{
  "d_shared_expert": 0,
  "balance_bias": true,
  "vocab_size": 2048,
  "norm_eps": 1e-06,
  "tie_word_embeddings": false,
  "learning_rate": 0.0122,
  "beta1": 0.95,
  "max_seq_len": 768,
  "max_steps": 8773
}
Below are experts of layer 2 (counted from 0) of a mixture-of-experts language model. Rows are named router (the router's row for the expert), gate (a neuron's input weights, with its number), up (a neuron's input weights, with its number), down (a neuron's output weights, with its number) and show model dimensions 0-127. Each number is 128 + 24 x the weight over its row's rms, rounded and kept within 0 to 255. Numbers have three digits each.
After each expert's rows: "gets" lists some tokens that make up at least twice as much of what it gets as of all text; "comes before" lists some tokens at least twice as common just after its tokens as in all text. This comes from a sample of Wikipedia text that the model never trained on. Tokens count by the router's weight.

# expert 3
router:135121099132120087129187140115139173118138074133131101153146127141146095100131150158119168168105103176113154119098104118114153114112128149112154111157133148153115134126117143115157147119168103151133168098108150141104153140150152113165156129152133151101186148088114157119168104121140098114087103127162144111093169130152145141126128154134167137156139125107132087161168151141102123116130
gate15:126129129175144131165160120106114078133138130115121127104111106071131140161067165123133145119086120119172147146149098129105121151170110095096130077121150100064112127121128087128142091154146145165123112104139146156128110097120124127142099147131106156088084151114108164115125146109130112104141117108128116141159128113152130108146109152105142141122095144152117149099103073143146117110164
up15:100122134100139095112104122164161131135099169085168172127161132145118164154158127133125125109138125158124134122133163105101158149133131104092116125098113154119163132178127146108069141154123082142117129129136176137115102168203146134142121136104128113132084117119108136149123106114169118115120120103144127157140131154086142158134146084134151155154096126108160115148149125143147088104096
down15:120111137091126113111142200108157161147099151073117132125130124075130175105109119133173170129121116127122142106083100126112151136166157118139103173179154132126120128118094140142132124174118153130138110126131149082105095132122170111125130133069119080150135147156087173134145095142139160135118141118131128126138140125134152137172161132157116119109134126149142140080155107139135133124150
gate16:091136154110141152134176135140175120088151115157104108126157093160118108081151181112125127108053126100091159128109140136097128171138150122115108162159108139150121088117095144143118155138127126137122105137136053150168125137132090130138125140095112147137131126106149161125126137105107129157129134180139140136177098097165123146147149123109139120159134127105123107134146123125120138100092
up16:066150144083125106113178122158106080129080075106148085126122110142135171113126088149164124125120139169124123109129118125179143127142126151118139132101121116144143153159081127116136154138104124134086141118117128050108095129106101143104091128135096111147112115108134137146085123127101104100121125112134127158156117144126124130118150138167126095171127112145150136106138139080159125138112
down16:172151116157129149140105102182173142082138161099138176154107126109110100123164125192136132165105123085136113109137095115087128139154181108114134155138101116111129118119107109137120090104130112103131119155120076115150123145109126152131127144069132155067145149106132125117146108135132146118132108127123162135133093102151112094103133125078109121115158096159132118130109102108103126139136
gate17:123181071160085149099131109093152145137155113135140121151116155122104119155122142158102129154114135101113102119070130106175117114147119143078105122112160154136098131119093136114086075159139113143132125096159147111086116098132137161145154128176155092106175123108140131139171135137138133153138090162139110101139116125110122144102131165142101145169131100128114122130120098128114161134099
up17:134120198141136172117143099128180182129152144146135114133148130140113148121088152110119093091110136155135128085123172147143122104138113090172112111109151146123155154110168120123101116143113158162116124160133129148143118152148118133157137139144076106103129108115158125085109146134161145118135098178145164120093135135167130128068111142126161121155114141102108159108147084121132154138122
down17:089128152129140147158154180150130164089134145134105167116139111108131143140117115129149104100141094128107133122099118110107118130141192108114138145088135161067148118140097095100122154104108130113089150112126165125096134123078110120201148145115129109116090123154145110126128145138090107157115130117113148142093166147148139139188121100132158144148137127125097118099141127132189133131139
gate18:144151118117146138135109105145156141155121179106120132136137139129117101124149106097180135155090181161107174132106121160173100151097110115135119125099103174089142112150190130098132146140078126128141111166115131118086120121083144116192097136177136146128138074139143123108149118157126099087148100098157129147117123138104122157138122105129101131100143117111117148141150138141122134128123
up18:124183128105147149106154165089133145141157108145117100134108143159119144151142165126143118107105130124106160120106145088113136118083072146105118172133161149119092127157150126106126162151160065125090172122110165136119163136117083132129083169161152122139165152106149135132165131166143137115122130138100112129105148143134148130092135128157127129153105134140111117188123113109105106115149
down18:111105098122127095140124153105122126145082186147150077138111130145150145092127150131102107046136144108114110147089143139134137151104149123138116118114136155116130101123109137133111137134146113132164131138113124138107140077086048168135105155156130074166123127190096146148105153157132112116149150142130120125142138144118113145110123136139146128117148171150153093129105167154110120141128
gate19:119100143129138112141137161161175071150169124100129102144134122113103138103141160137150137116111140179134129148159134138136172147107104139130098082155130117144187114103156135101114119143129146080120156118114134115094121116145139120193128118158124118100191164154124110100136165147109066111121126129156132113144161127111144155154122108157097133119129141169135116133121125116111090088102
up19:081133186125117156122133080117088152161169134136125087145144142092111131162092119145146098137106117142134128145142097141123078110149098141114102147118149141137129140161152162146146124134148115152139134117151127148118143114138106128143112134104105111097144104158106193147132143166099111130112070106152118139095097092142155135180121078150158110147145163140119107123161093128100131144093
down19:106133100132106152119134168120081133115141106142116139163131106091100151137121123066096130133120116155117127154131074135131140125182099143133118095152098161136141116176149136117078104121114093114156093143125095105120090129063156122143114096138108123137176133147154142093122184114118160139137171131133129115131095110164162136124134137134108110145158127114122130138138172088137138084118
gate20:098121118131174105145152157126134180097111141145086168117145117159185159119149152131104136138130152081088137137159107118095141121130143117118104145125101140091119123140135117102113175139095113103124139124145133146087117105104097122179111118135129117143150120110154124138144168151142119114053168126145140140112117154115134114101105122075108077104105125157118137129093158128144141074138
up20:149155167146131146142135144122108138056131117146164108151094099132105090197105135150132132111162162165129109134135118130153153105153120133119109147124135127116106104125142131165127127121144093081115153102132113081143102159090156139163087116099151121143118173149141125108121181096124147128102155122173144115108115120117130095098126137137127154145090073137110116135131146174163112127133
down20:144126161152122086125104111121135111146148128128151118117118090164149078108099099109120105132139159173121119131139114142108081090132114159084087150155142129157138125100127094141101134125145160135136116125168120114118144131111160128122112140137124130152100083086134119110168135114144072155097132129133136130134170122109202129093156152081141120128163166092128147114128141146186123117095
gets: "ing", "y", "al", "ment", "ly", "ic"
comes before: "s", " of", ",", ".", " in", " to"

# expert 6
router:133144110128151127155128150122142135179092156119198102137164093148141155084104145091138180157085134165127110125128098135127117116145137137108105097135122112159103180117048114126126145164124121158163150120140158134115151132134101117156133101120110189092133108137108149150124143111137098118098094080130131070124118150134135150139130141158131136138143105121130131147101129113111141124110
gate15:180148138106130147098129177118079108124140133115087120122121096105112139133108118127152165093110147159133110150106104132102130090142130085090093110075102112118143164154122141143137132119124100171102088114131154165161099144158111126099102136096186157136116127158139164121147145107148089108118163119083128111124099123140139136137140129105134126113111091172100152098117096149147164116123
up15:115123130124133116125090167139187168135182130088134100139104186111108121136114130088091084112072116159113156155111137126132108171120152115107122127140147098158121104135139111145090152099127135107131117105150102131072131120137119127137131165132170132162131157110109128135115144118121107155152099091125115128123165138116136132088165153121111094127081187136135139130148148129078125153137
down15:075123184122100136131147158141129149095137127133133098125120140127156139102159123161152106127135128129110151092145083106093122083153176099178123176138124115160146101162093133111134143116105110096143140138119119098103125131130136112146179098104082142164141122163087162099136108094114139058151168121123132156130122103122153133128153143128147153138155106133130136148144102147154136095120
gate16:178128108139152146136118117140120135117123138137117141155169139119134140100112112096133099136116086116122159135116113122103167169160152116162118129151159108151073117125179123126121152125137104088129103075134100173164091110115114148096098114146110135109153118071119133152143182147114087135071131108157133105172096180106124132109112111120135141118141157148145103155137113121093109143147
up16:151162087133135121092159168124116103115125115094080097124138100139140143136094114123108134110100088149103160098114150107172114121139125123123133124165115155122135160135134110110088145111108112108143147179159165155127117119145120130071140156103158176112131124098120121109125094101091132121123099091132124133156152119112115119153082139135115115121094122222123096094100111129125129145114
down16:164161085154116149137119107134131126110151109162134164127129144162114088114130153131128125115152165097123123169141140086103151155119120130130076118134138121155140164081142142119088122133122053109100114109119093132115131128170107115154132112102074191145159119117092123101104148163137077142099122123101176132153136105120126109122137147124084087121139110112154120143122114126150113149135
gate17:125139146120107142098125129118101101139157136145090148143085102152148081105114102144131136146175141139092178116118092134105121127141131178175146149150123137180113101116113142148104092160094172132097113106162152117086107140114128152132123150175135147157139115104129146116130120125117111144164087133137122137082108113143127140070104133144072148129115120129137147104107098072107121112116
up17:128170116074157138162140133127135153119083137146194136143150094063112153174113144122127115068126118140130126096164129131163150104101104078128143105120115111120131151096127153134108166152137095177112111156144148111114108085144186127122123110141139124129149169144133107125124119150108138126141183141111149138146139117135130141160099095105129119142126115109134116158102114097136162117100
down17:150087104078110136140166125084113108102132111130147117139149113093149147102122131122126079130117089100133126082114126155127139151144133129126105105152107132080115124101157092140146161111150100126083128141146133141124146190094139135159146128138104137098124191136140156123109130184116101120132114117082149118104132164140103167139165110132182131123144113127115080132163107124113084131121
gate18:196097079157126133175126102131093130126105130123136134151112097108123118145185138102152158110133097144136133132120121164091147108139107157155139136102100126105088104125164150119084133139119120170152146170077098144141134133176080158098127123146140144108116148110131081133137130122144149077092142112130142117148134148171125143131110127165117143106141130133105127095104115099101143085125
up18:114116113143080114106135120094149139137078106159113114133098098106158110136162140157157124117136127134147154114143089188107182113159135133156105111122159152141130139142115100133123148169161139145114132142132126131117141124162073118128132116163143116119122159147122120140105149118113162053079110120079170108143099102142121140127139153172132099097124169130139144076127121110147138148153
down18:097109094107137102148133093115142125153118138113114171119133149133154117113093142123089123112134132132135119121081146098119125115108159083143096111104141130100170155143134128126121076104132067115164130146131113178080108116089095130119121150142122088171148109123127173174117149122129133150172148103135129111076123112094158125113133159139137135081120142108132106153139099102142119186145
gate19:111090099120145116140144165095145139165164096110185114132147137118108144113123111099131135117141093129122117146154112130151168164093146185124138086121102118127107114148082069154127155163091136107139159097164169135134156138118097118162184133079117150128119131142090176111135167108127097094104136147146085100136105111137117132150149122111156135126133128122130108120134131100110121113121
up19:112156167134147153119112111131155139103115113136169120138130079103153094143142135133149133129115137144143138149146110132187122152165155120170159080130104129139169150119129093123145111145144142130128183124140152107100105103186161141078127111105131148140161111144157133135117151132142113165119102161164153176156184174104151115143104140151127170133096100126129140121117108144155169129122
down19:093142120136119160127114107140089139114139108124128152143138125106144144131115172112087109141155113121101134156124120087132143153144086107144113143146124130139136142139166091145101126093124126103132099146109133123144153151081119119078123137198146138088134153133127122153130154135160133166127137144148114098164115061134114130136158077161128102082175120165135150189141119093124168107141
gate20:180119153147151105157143086124125134135164168107105132113105155117124139161108142138126112183128099140142152121098117117111078135115136137112129149127156074104150162138061158136123094090105159111120123142114132152137085136163108142088147140132143178111094126130105173121160108067146116130121103125111174135126138087113114136129152132156152097153130145167150143126127160105129127139145
up20:116160155117134117154179120158092082131102120135143071094167162126153113130104168090150148144104079141171115141131140132120145136169138135101169130135159147135165108109102153107096109158112155117099164110117106122167171089136136096134118126142130118142163155138146120112128149088159110135127125141164121101137085106122142087138119056152135153125117119113142113131129101126138146142134
down20:135135150126145143153105101137118116123099105149152111144166150136103168099096129124130105130096136116117099116136087110126106124135135093070117129117138158094093118093094100149106092151110087142060145183105140064123138076120097126165131137100131092123162145120138111137161140156109108132115136137158175097063130116132122136144106119131146147145124091136131120111123127155148153124119
gets: "\n", ".", "A", "R", "I", "S"
comes before: "|", "\n", "-", ")", "A", "–20"

# expert 15
router:167115132105109112115154089140142188120130145112105138148128106110184132110083157132104172172130129138128128198119132083132104123128095122180109098150122095149094154124125123144155136117143131156135108140122140113138159140099116104158108134122106154109148138145103145171111160103123144132097082114123152085144143149123113174102125132135154102128161124136136110189138101156114110103099
gate15:129083102146090143162089109112092140096114124117135105139124150148147077129142129090158132130102154161137136122139088168102125129168157117139167142138132161088112112112131126131153113125146159120081142096128142106157093108172130144119138148139092140131082118102128132139129090156083108114136108110118145105112130127128117101172209125104119101128115119143104085121144099149133084099147
up15:140120112104072142151080130164126129132106146095096156109166097097164148135113147116181122097148111099130115139138142143099092075098169138089163127111141103127142082113128173114123119104128109118135099104127114086157136116119091094150139123126130077145126111100163153169126131129175138102146135125166161149128143109138119150103107151135142156170113132126158161172127128125128128109131
down15:089144100152109108105092112132155161165146121140078131145176122134132144138169153099146114143144111150110124123141139145187109151137105122144137146120100128145129111151108165122131135134125122137073147103140102050123141104075175110110071144128144109142131135113138169141109146107114129106090155172143144087101114141113163151162156101140161103115144114096147136153120129119148130111130
gate16:128151126124126125130153133133185135140158124110133172195142091122105133120090120183122147120125111141098153167148090118131104131093091107123149131189116164078144099140108116155158129099141168187168120107112108152166136150138106158107138099161106115110114158149118123108101150122139136159102130168136137138121114118166134132161088115118154101125146118134116121140126148139095114099102
up16:140114167122121101161134146128087138128165128143087123133087132117164158101160131102112166135091134138136131170164139095152131136118135104100092124129092091117149122120120149085089135133127092124144126148151119145141136123120088142144183176140103193099118134121120114108152103148123109147132122140097140126112136146127107155135157151159151156137097142080130141126135112041164135110126
down16:152143159084140085141161109119131076147140126127154148157046111136135149152152163140123184124127112100163099118101138124112097070127113123147088154121123098071102148122117161090093087149153106134107126123147138128113153145126168128105148164122121121114148147138082152151150109092123114144139127139136137125125141137094126152162137113116132113121130130145180096134158148109145142130151
gate17:126133089109144100135138112130114110178119159157085121149113107171138101178121138163134151131119106096131133133099157163147087147149102129134150119174125136127119138103112140089117117148123074127121143144144117131109099127162107124160145139143130156155124139142098127107104144141121161142155151109138137156116091141144098138121121102135115134151161054154123073117091068122123189110101
up17:124102123104211127121139121083123147136134109167096127104148095148124124143144163153169097120143096159127154108166125139134052129142149139126135105159111137123112108083130170110152121102124121140124132127115163137122125163148136126136176124118110145166099149126116120145099127140119102097137120103141126154130152075140116107101115151095145123131193107151160078147105093118135139107149
down17:059105137110144173161164147109126128134111093108102118143119132114160125084116086152136150099148137120127128091125091130164150098145120157109096115116148158160131148161148112112108109107120122129141138128094133098131179112119136162155135146164118140154144110164154146157128143108077082132144095124078100131110144134115167137181086121169134124155146132112119124165155153116109137150131
gate18:132139104149139141151120096135065097117110122109103138166113120159148103099145122125097159102141109129063152169126135121141110106109181158125159108102138158170106140116119144104069117136113124178121106088143129113144137117092095149129132123100115188130177084108146133111114150116127139155165135138117126132114152084142108146102177107120161141109106140118111127134150098141119130149141
up18:134135136058107137120119137092144144113122118157150144126090174160149111157154144158105117106114114095104102142124120095164079139134151190145141130133131097173120135131148124121138139120110091139171116109130111167143153149148149158141082125106140158124139154121153113128149102136166106149155129082146152155125147090114146135075140120126135143088146103139163141092151136114130103120183
down18:140093135103100148093114128109123072160140127128147127146151110121112151157110149127109138103107083123120132123143139159127108149148165140130136135151167127103108140142129154131160164120142129186155119173082098162161119144112122100111122105065138117119084114186127116141150125155135100093146123122105152155129127113116105137133144180099148116135134094120143129170166102176113157156166
gate19:113130124137082105120110150156087158103169090156162116155091132125135142162131166107136135127070117122145099139111167105159132134146121104135121103122151111103136153095148137131107130113108140120078130134099152114123121140132111120139130161118162142123139127197110143123135148079129093122132116131171130118086118145095120102099136088159114103113179141143112144150149116184125111079176
up19:086119142156112146119145108110092162162173108141127129164136124163108161129109151158141139111103123155164071138178151109184105099136111138149104141128133132158124133075130133131153122134141107155127164158125082143111138129154132157123104109126130117159137162128106130141128128081092083141079101139101160117145109139150128106150144124139163098176123106105120089131111102128110148079118
down19:109128108124140130114151162155137141154112132133102152152183117128094145109135101146114100123110117133152113121142143114143155174160132138152138095135152148137167110139146117120096110139108161144126089086117158113084145156093136138126055139116097160117141127163082128121105149102123154162104160115115119129195121138139182137079153105139137141135155144133113136169109090162153097123144
gate20:127137120112144113118160167179154148123120123142084132127152153108167130107121110133132112111130138145127160130121159124123132157127142098126138126089179172164158157113085114141090114099101122165150125092140139177117144092097155149112131092121149161112175119147146201125129120096145123167125129149130143104142094196105139120123143136124100120133128116137102158083133079142138127126125
up20:119190120114159117128136125129087109108124111135118127088123127156097131135153142131157128115133115108153117170100129163132128158128127124118078141144129131153143119091151135111194140143113119134114085099074115157115122165144116148171116119156166171150119143138087116115132133143117144117119153098160114128151115074172097123115148126152134117151140081125163131119129129091200146100092
down20:141088113105145132135124118116153170103119112092109151145162087164102129124140126149151115101150128151137148179168115119134131126136157143136143087107113154145139124120076090132085118125089090152071113122102117109104125100116136121131126093126104155134124134133144140083111125129156166155082151149154127138138146125113121157156167098136088097125144153144129144150195157167159087119131
gets: ".", ")", "\"", "|", "ur", "-"
comes before: "\n", " The", " He", " In", " It", " ("

# expert 7
router:209115096139113122094165134111182147092151100083124103153156111115150096122086176156124129172075132180136114124130110108121098120120175146099116116133104103122109149080147136164125143121110121125130113166120154115119131152141136145115098134124110163118120132158165135120138155126157118134124109124158173098109109114157127146148147135130127136116135119086125067120130119132100129096120
gate19:124129129153111110062131125134141151108172178125115104110139084095090123153144103155108114112159094135156136182148162158102161145127106088099122147145135126165141137140103104178128118111082132145150112138116154078091168148122125155136133066104121092104147149167131098114144155128132140131102157147129088130132115147130096143154105138138117158136130104098127156128152137129130144101111
up19:110108113096132141148095092123164110121125130147128138150167119130135173101108165140159105113126123120127139130175139135108151098150137140137133110129089059121175151151144140179117120101134110131099167147122133113135148138078147155101077122093119123087137142144168122143158111102159133149142108105126161144121141141124153109123171170147107147110106156157111127128172163104113088096167
down19:124176124130112143087110111107129144133142066164112127141107126126153158109106140064119157082140171125115158103132138148119106138153101121091120096179170125128148143178181121159117142131108142144086119133119130080112102141140145094124130135135111124095129176099120124100109138122127134111127118130153142111130144143165143125155137095128125140166122132109095125218133117151151127131127
gate20:142155107110177111162168169152134119130144146114138077105129083103142164121115152140131168151136166155120089167131156149101157086112112135106115109121169150108142126128092106133132132162136097092111131104157165159120117135080143147088162106126123147073097141117126138116070122086119108134131091133122143175114115154127155151146150138122134118118117136171121148131123151111126115122090
up20:148150167114136153166153091125158163128109117099114182094147178125112116121120109189156126152147151121163110140111108122156111090122151147127128109127106157143135141048134120145113150132142112140144126149097147146122110139136089159144135125141119104147115096105186147116136133179158122089134133128149181082155128134096157159107153113143106131120146131109112123130162130142124119084111
down20:099133105109121156154148138097158174134094114120096147114146171170113117117131123113142153173132107115133100158113152127115136144116141101161072112126127130085115127086097131160132137111147099095132131142154112116143103082132141140095110146149121094191144108081176132123128098145163159156093147156178087124125138112142145108131131098105132101148139098134153114148151136149168123150153
gate21:145122115124089102110097119153124162126111109134145141124123093140139122103114103187142123131155118151156139101137140150174138139115146115099147105180132150173095164107151126156120144119147119108125094175148080130145134123141154143137146137105114154106116099160110128174107153112147114099105131055150181124123110113139089155135083129115141167129162184115147159144146123135108129100139
up21:128098137136158181137091138095128105122123143123139134116099165141104137120131099099145111065099117112111105140123171117083119139156134166116161157075143104097131125171153170121118123110145131141121128147142116125099151121149097109077121098128145103125118166105148158093168126118086127124118127172107132148159131151141152137156160129142097111088117082178115141097116157141113164135133
down21:148177122108053100143139102117124164095145139134121108126142121111150122129146134139114118150157147159132142118142118131182144133128119130130117116177155171161116094100096105144116151114116126114116139107116127167146124107105166133185136159133107160140144109133166100160070126089146120139135139072119125119074116138103106111111125125149141168153130173102153153172134113104124125117166
gate22:145109134146151133145113136137157109108116101142106117132091135100112095112149123167172167101088110158113126135126150115115171128089155054128110093168141124142143106095156078145157100113181132122150120106144139139111137135169121117104166129124127130121104120142113125125175109093109175120138102122113155077095096168144131161136129107141168147107107166099097134141116125130157122126122
up22:149152127122119136122113104128137147129118141112119133086107160127122108152160173123146138128179132152120114094137098122124067179095145102120200118144121113106105127140136128148129143111140086123178147159086125086145116126130099177147082115144127094160130127161174122112145137119160132088148123109147116152127163124143129117145134135098105064110179136156170115136122150116128125121111
down22:120129122129137127122135186144123105122110118112126129115117145113072125121143177182109133150081107134114160093112086112187129127057107095118133102138149116081061100149106164080101134118114152135096137158177115124117118110113105160162147089123135126160146154117150120134136111138154128142132136117126138086139156129122120143149108111130141104106116128165096109110104142144123120101096
gate23:152101109160183117135101096125148104116117094136153091120131111157152102092149164129105102168084103129115147152121109156116152112106162131115126121131178144146113129107138136136164083142147137103151160178096090108104157162115107159095133106082099140130116121154130136123085157093138086111149116112138109161176132103113117119121170138116149110119146101131113109139119120184134109129123
up23:121147101111122147133117137113088123148078137134095098126134168133138150127115105095109136103139135156099136115164141102102141176179064151129146121117143132131117104154168151095136113097097130124127130114141145144189125129125132144120111131112158105089176110101093121057121119134094146133102139143117104122086136139197136125105098112139108148151132105153092156107109160125128114108144
down23:155137109143194153136167119115094131083162133112158144101137130115135106135123151099147159154126153157137139176108137176058133123099101101129112124124139132123121122124084160151138123145148158156138101135099083138109118144143115096122116110156125107180113092147102161128189115121121109112116134078104112112142107148176176137122134093123118109154136131116130115121128120115163108152101
gate24:121106143113156128080149120142142118156126125134149149101160135124127109116098131096136155112146127079111163175143195152138152111149139158109127146149124135149141079105083125142127126114135156153176112149150126099140118129110143107157146121102115149160139159159145113113092214144089180121163103136152111184132137158116121106143143115152116105121121140146166100108124137147125115106128
up24:072148131182149094126107161129122123111058121119116140130132157134109148127075133138190132145103142138143163133099142138137127130138096108151125176150113123116118147090154174122148153115114165138118139145120127141103082113099119122159121091125122157121133130114173076142130157101139143139101132128154140117132183137120110173142122139159148108131132144128096123151119124188139168095148
down24:158162134112106112116126111146146133167158109148107111143147084130154134116110121130106103095168104133117171110127098149116106123140133146131131131201173162101146128113120140121117150152145108142124102105122195100071140097161170089105138122141074109086126141126111128140106102137149137126163121161179116146111142150159146160113099141156106157132161140114106153134123117163117128105152
gets: " the", " a", " The", " that", " an", " was"
comes before: " ", " of", " was", " re", " first", " is"

# expert 14
router:181128122155108128133131158121113153126104109089130120109180118144159137155092165130102166166128131184108106122104126104101108140110101139104155102162137095184108165122108126149142154142123097118130156122105141090117118158129122115171128102133127122079158121119121161126100147131180161099127128084147119136138082159148131138121166129138159097119111123107118119163137122181134096147155
gate15:117116130138134144113126154116113092110163170140200155103118151115136162120091112147108145121134162124108161141072148123125129160144124085110134139125150117080148152195118139118123117123108126099147139137129132140123169119108138136116156143095103082111141151145155168191128133085073156135110132103095133129139113098122159149141169109092128128122107095085127123144135114089110137118121
up15:114133155128085158140139097119109183134140137150103152110179083162112134133107146121132126128131109123148150105126119117124137090130108195139148136142117167111109069111142152114154135094149107176152111147109119079107081146138122134101099134191154141147126108118103134096147138121119127106176156130148142126093161146141081110129107137143131154116128153148169142105161166145117124109124
down15:123130165140098136124126138110094114110140121165128129113110142133122155126104166147105139163125152104091186109105136136160130080169137157134113155140062135119111075132129140084144101107115129146117151182126140108112146145143101116079145134084134135119123111178095125118153137100154158124102112116144123142118148167117141134152120179181116113147123130160132136144161144110122113169078
gate16:110145136143099170143090125146143157076177117144157124140168148129113122081101107155118149103090164129127162143125139110136124155147157163114152114130113110168109169130147108140153155144134142079085133163126109150097119112120076138110122164133139127144164128169097141148113152106106134124176165125128127125093103123149101144181096105095141155122149087143127104100108127121123148117150
up16:104135160138141108120166165143066109109128150119116112102162145144159135124135147106119111180120112124133107148103102108154122096149122153170171111165066154146120133152102123133130187135148143120136120130174101118172113094126111137111099123157101122126125170111123105065078105134095124112131170127127147151084117103120126142136109154125109096150117117102140112144156115100148109148124
down16:154130122121098127141124144162175083110137120155125165177086162122109132103172127143155153131119135146154129130147168147139107125140106134160125137118105089133131113137142153094097145118082124110088142127126117167098136117108132114139150100154166145146125158153072174165143127140150140119180133125094108132143133123091139168142169161142132133093148101115172140073127137124085135145117
gate17:176160125143109139131095101093118117129086126084168129103127125087113118127091151174144107086115105129114154182134111131092091142086098114083118123089099127102105137121101116148102132113134127097125083126131093151122145140099125103109096140161108122122138165130147122154136171143161112131124113099128134129144142115107139167170168119127090131142097114159169151144128160131085131124163
up17:113112089168159175129090137149094139134091115142143131154103116143148119115149119123180102139111173160137112096124152119128126134116156155169099110133134151127149098083175137132144141102147101126154152129121115117130108115130148088117090121107148126152120146164109120109121187130130132117127163138143128129142134121165113118138110069128139140152130212149097102090121117106183138143104
down17:087099096150135153092127147122154130127150124152127119157106106169126120121162124128161111158137167123166119097108107138135154133118141119172138105175137164107159108062170126138180128057148132134119156136105116092164147124116149095104145130139128157148138134160136139120102173152122142098143139144141154138137123128131102099148120115097150124148144162106075122085117138119148144087098
gate18:109110152104136156148104123141109113132122114148130184146130141135146166125157123126148127089112111114122100110151133152125139108131082097162088106149099117077111125128143085139094119120140112147135121126141128172150165145103130132116128124110168106127122146100132148136137108119110106169122149091161151102178119151074126115143152108145120069153159113178151130109163113159088156114065
up18:166135116108156153182172143140100148164112130114117113123111147139133144122099102131159102139129148131131125109120110119105132108165128132087100137113118094142132178098108148169127118122114152140108113132104117130105152080144107125107135147150132087122126130114132127167101061100102105157109140108163130107132091167159120118124105120178191070109138138125149124161168116134092163104106
down18:114146105149103137128111141154150146088148184102078113141120144136117144118121121083139147122173126119093138125144140110163127111141132166097128147127154135120190145111157118138101152137098140114136101141089123126132162108159149092130082133145103106095110108112138119161079125138165140166091146152149140091152154167126155118104131130175099115129096128136092091120137115132109182173123
gate19:085157082092087108134126087186101140126145112161101120109139066141138096128119083172152104140133125128126132113135158135154118104149151100084111126143151130147127164077134150132131168148124143098144111142099118127167113107111125154154116124137105127124149145192142119108128148149129124127118126107127123123088109130115136161131115117137109171102145158083142119113165175146089132092152
up19:088161125113084156122119097126157125117150119127143141123137097117123154123119143121129084144145126162145129094113125136149078150124140112102097140159120119084114191122124121148137107073116082104117160118119170094137108144133101102113112127121118118089186160156164146093143144118134136149096140096116130115110169143119120137178169158119126192121125160145156157141149154136105135144156
down19:121108103125155142141090137136106137119119105098104164114142163068121166133132149084126145138151108151157115117133166118156160146143140142112113162141112152124114144141184136100112125155146143159154120158160138132113099149116135112135124139113116112119147169126164089088092137145119129126107102159153109145137144140181078151110167139151124129112171126142127108161071144163074177131130
gate20:132184185147118130131131143148154145139141169142123125110137145131137176099133118170121140124154102124118135160136136117049130169167126099169114110151147126090157135095122120097122107126117132117145156126109141124123151147123145137099151086136107138148148128105156148113123082110137135156114162168103131128090090151144136144164166142134132118123112107128091141132166085092134188107094
up20:180120156137112135167144149129113125123110116122122164112088092105118200108118153144117111142121133142163149083157126133131154155136089145087098109167134129146113076152115158116115130122127160126123113126115089123186077140160163179118139137127118092120118102132132121146107107183155097158144108113140138119128149140115079116108100105164104148147143098108137086121138126140149129140129
down20:115155147143094115155137119151117145118107127099131141180093125198099138127123165137126125149124119143145138169113139145126144119098142125110117118129110145127127094097079090108102094130118102084162099126134095120125103114153181161143159104156116114112103090123123095110120096178121119120159101131138123101128149144136127132149124145115125103160126149094155127162192196125132106158099
gets: ",", " |", " and", ";", " 19", " 1"
comes before: " |", " ", " 0", " and", " 1", "%"